{"d_model": 640, "balance_loss": 0.00242, "init_std_router": 0.00608, "head_dim": 64, "optimizer": "soap_variant", "beta2": 0.99, "grad_clip": 1.0, "schedule": "wsd"}
Below are experts of layer 7 (counted from 0) of a mixture-of-experts language model. Rows are named router (the router's row for the expert) and show model dimensions 96-127. Each number is 128 + 24 x the weight over its row's rms, rounded and kept within 0 to 255.
After each expert's rows: a language model's description of what the expert responds to. This comes from a sample of Wikipedia text that the model never trained on.

# expert 15
router [126 125 120  84 127 122  87 169 128 132 117 138 138 116 121 149 129 149 111  48 117 106 155  75 145 118 112 105 136  93  91 144]
Nouns for professions and their word-final pieces, such as -ist, -ator, -er in psychiatrist, commentator, director, politician, footballer.

# expert 2
router [156 109 138  79 130 157 125 142 102 123 148 107 151 119 119 141 125 137  99 145 144 144 122 109 159 145  89 104 157 100 126 166]
Head nouns in names of organizations, places and events, such as University, States, League, School, County, War, Committee.

# expert 53
router [148 123 136 120 143 138 110 161 132 145 130 137 163  84 100 134 135  97 127 136 107 134 140  97 105 141 131 122 133 121 105 147]
Words in sports results and tennis or athletics tables: tournament, Championships, medal, Challenger, Cup, country codes like ENG, ESP, FRA.

# expert 1
router [ 93 130 137  86  98 135 109 133 105 191 159 111 147 146 112 100 105 129 103  98 127 112 102 129 152 124 107 129 128 136 190 176]
French and Romance name pieces and function words in French contexts, such as de, Saint, accented é, France, bishop, commune.

# expert 21
router [158 140 130 115 120  84 101 137 142 132  87  92 159 155 114  96 101 108 113  50 133 172 149  98  82 128 161  99 125 135  99 126]
Subject pronouns he, she, it, they starting a clause, plus word pieces resembling them, like he in heavyweight, shi in redshirt, so in soprano.

# expert 44
router [119 151 180 141 151  93 111 157 139 138  76 111 168 160 129 135  73  82 115 100 134 132 110 103  99 152 129  98 142  84 138 147]
Vowel-ending syllables inside foreign personal and place names, such as ta, na, za, ho, ja, oca.

# expert 61
router [132 114 150 105 117 140 105 136 106 141 100 144 152 129 114 133 101 152 107  83 105 128 155  95 159 159 146 147 131 122  94  76]
Word pieces inside technical, medical and biochemical terms, such as ox-ida-tion, imm-uno-logy, phen-yl, plus disease, protein, engine.

# expert 59
router [126 152 129 140 160 128 113 137 110 162 145 122 140 147 108 140 133 168 140 140  95  92 122  77  97 132  87 119  65 109 131 141]
Words inside titles of films, songs, books, games and episodes, often after quotes or colons: The Animated Series, Grand Theft Auto, Love, You.

# expert 33
router [164 108 136 102 119 119  96 148 112 141 139 127 154  82 139 133 132 135 124 138 134  95 143 115 132 129 155  93  99 116 177  87]
Nouns after the or his, often followed by of, such as success, role, appointment, recommendation, theory, season, album.

# expert 46
router [123 107 129 121 150  97 100 160 140 161 139 109 179 129  90 124 149 125  94 125 128 123 112  74 144 134 147  67 146  75 106 151]
Middle and final pieces of words and names, especially ing, ed and ng, often inside foreign or rare names like Caatinga, Chenango.

# expert 58
router [163 160 140 136 133 118  83 160 132 166 143  96 135 156 149  94 102  76 114 121 133  92 161  84 123 152 117 114 103 117 134 167]
Early fragments of Latin-derived words in law, politics and religion, such as cons-ec-ration, legisl, constitu, ec-on-omist, cyberse-c-urity.

# expert 54
router [151 141 156 100 110  71 103 195 120 121 115 105 147 132 123 104 130 117 148  89 130 106 135  96 131 124 141 127 111 110  99 121]
Short middle fragments of ordinary English words split into pieces, such as st-ur-dy, he-si-tated, ste-re-otypes, as-ho-re.

# expert 19
router [120 141 144 137 102 155 119  95 144 144 130 120 155 137 146 100 151 128  88 156  99 127 111 111 172 134 134 116 118  95  99  82]
Words and Latin name pieces in biology articles on species, genera and families, such as species, Genus, -idae, mollusk, is native.

# expert 27
router [114 149 151  97 131 113  80 118  99 134 121 107 155 148 110 131 166 118 153 102 144 100 131 129 128 173 114 122 112 132 104  97]
Hyphens, dollar signs, braces, backslashes and underscores in LaTeX math and technical text, plus opening quotes and prefixes un, mis.

# expert 43
router [159 128 165 133 115 119 114 154 111 148 107 147 136 170 163 155 166  92 113 123 146 109 143 119 116 133 136 162 150 132 103 127]
Conjunctions, pronouns and infinitive to that start clauses, such as and, which, but, who, he, and to in ought to be.

# expert 14
router [123 106 124 115 137 133 104 114 129 192 122 108 144 146  97 119 100 144  76 137 109 130 133 131 130 112 119 122 104 101 120 149]
Word pieces inside Italian, Spanish and Latin names and taxonomic words, such as ía, ini, ensis, idae, plus Italian, Italy, Chile.

# expert 42
router [122 154 165  88 129 130  94 129 107 161 132 146 161 110 138  96 136 141 122 113 104 132 127 108  93 123 131  95  73 117 160 116]
Field names and values in infobox and taxobox lines after a dash or bullet, such as Coordinates, FIPS code, Born, Genus, Established.

# expert 29
router [132 120 142 122 108 103 112 128  97 168 126 133 126 137 117 128 169 109  93 115 140  99 147  88 121 124 148 102 129 113 131 142]
The word the and other determiners after prepositions, especially in sports narratives before team or place names: loss to the, in the.

# expert 4
router [ 90 111 127 139 102 165 105 154 120 151 131 113 140 156 153 146 124 128 137 111 163 136 155 139 111 170 110 117 143 106 135 147]
Words and pieces in education contexts, such as University, College and School names, degree abbreviations (the period in Ph.D, B.A.), professor, graduated.

# expert 3
router [166 105 175 107 139 113  93 176 154 144 124  97 132 127 132 133 152 135 130 127 138 152 101 103 158 100 151  86 107 132 135 134]
Verbs and adverbs opening a predicate after a subject, such as was, is, had, a, not, only, -ly in totally, quite.

# expert 9
router [123 141 153 132 134 145 119 141 109 148 173 117 142 124 150 113 144 167 109  74 115  93 144  98  88 112 146  87  70 114 118 117]
Words in song, film and show titles and table cell pipes, especially the, Black, My, Love, plus name fragments like Clemetson.

# expert 24
router [143 112 146 123  96 136  85 148 110 125 157 130 146 155 131 135 129 133 122 114 129 128 143 108 101 175 104  90 110 100 140 135]
Equals signs in section headings and award vocabulary in lists and infoboxes, such as Award, Best, Nominated, the colon after Awards.

# expert 55
router [112 134 140 120 110 149 103 100 144 152 143 116 165 132 142 110 142 143  95 148 108 143 108 129 157 127 143  77 119  89 116  71]
Dashes, colons and line-start punctuation in taxonomy lists and species author citations, such as the dash before Family:, Genus:.

# expert 37
router [133 179 185 141 142 120 110 159 126 156 104 127 160 121 102  86 127 123 137 157  93 116 117  96 117 165 141 123 133 141 127 119]
Kinship and relationship words and pronouns in plot summaries and soap-opera character text, such as father, wife, him, baby.

# expert 34
router [160 140 116 124 128 109 106 133  98 122 125 102 193 112 102 103 110 120 106 157 101 134 138  91 163 137 149 136  86 132 130 148]
Plural suffixes and plural nouns ending a noun phrase, such as s, es, ations, people, members, children, as in "Reports of".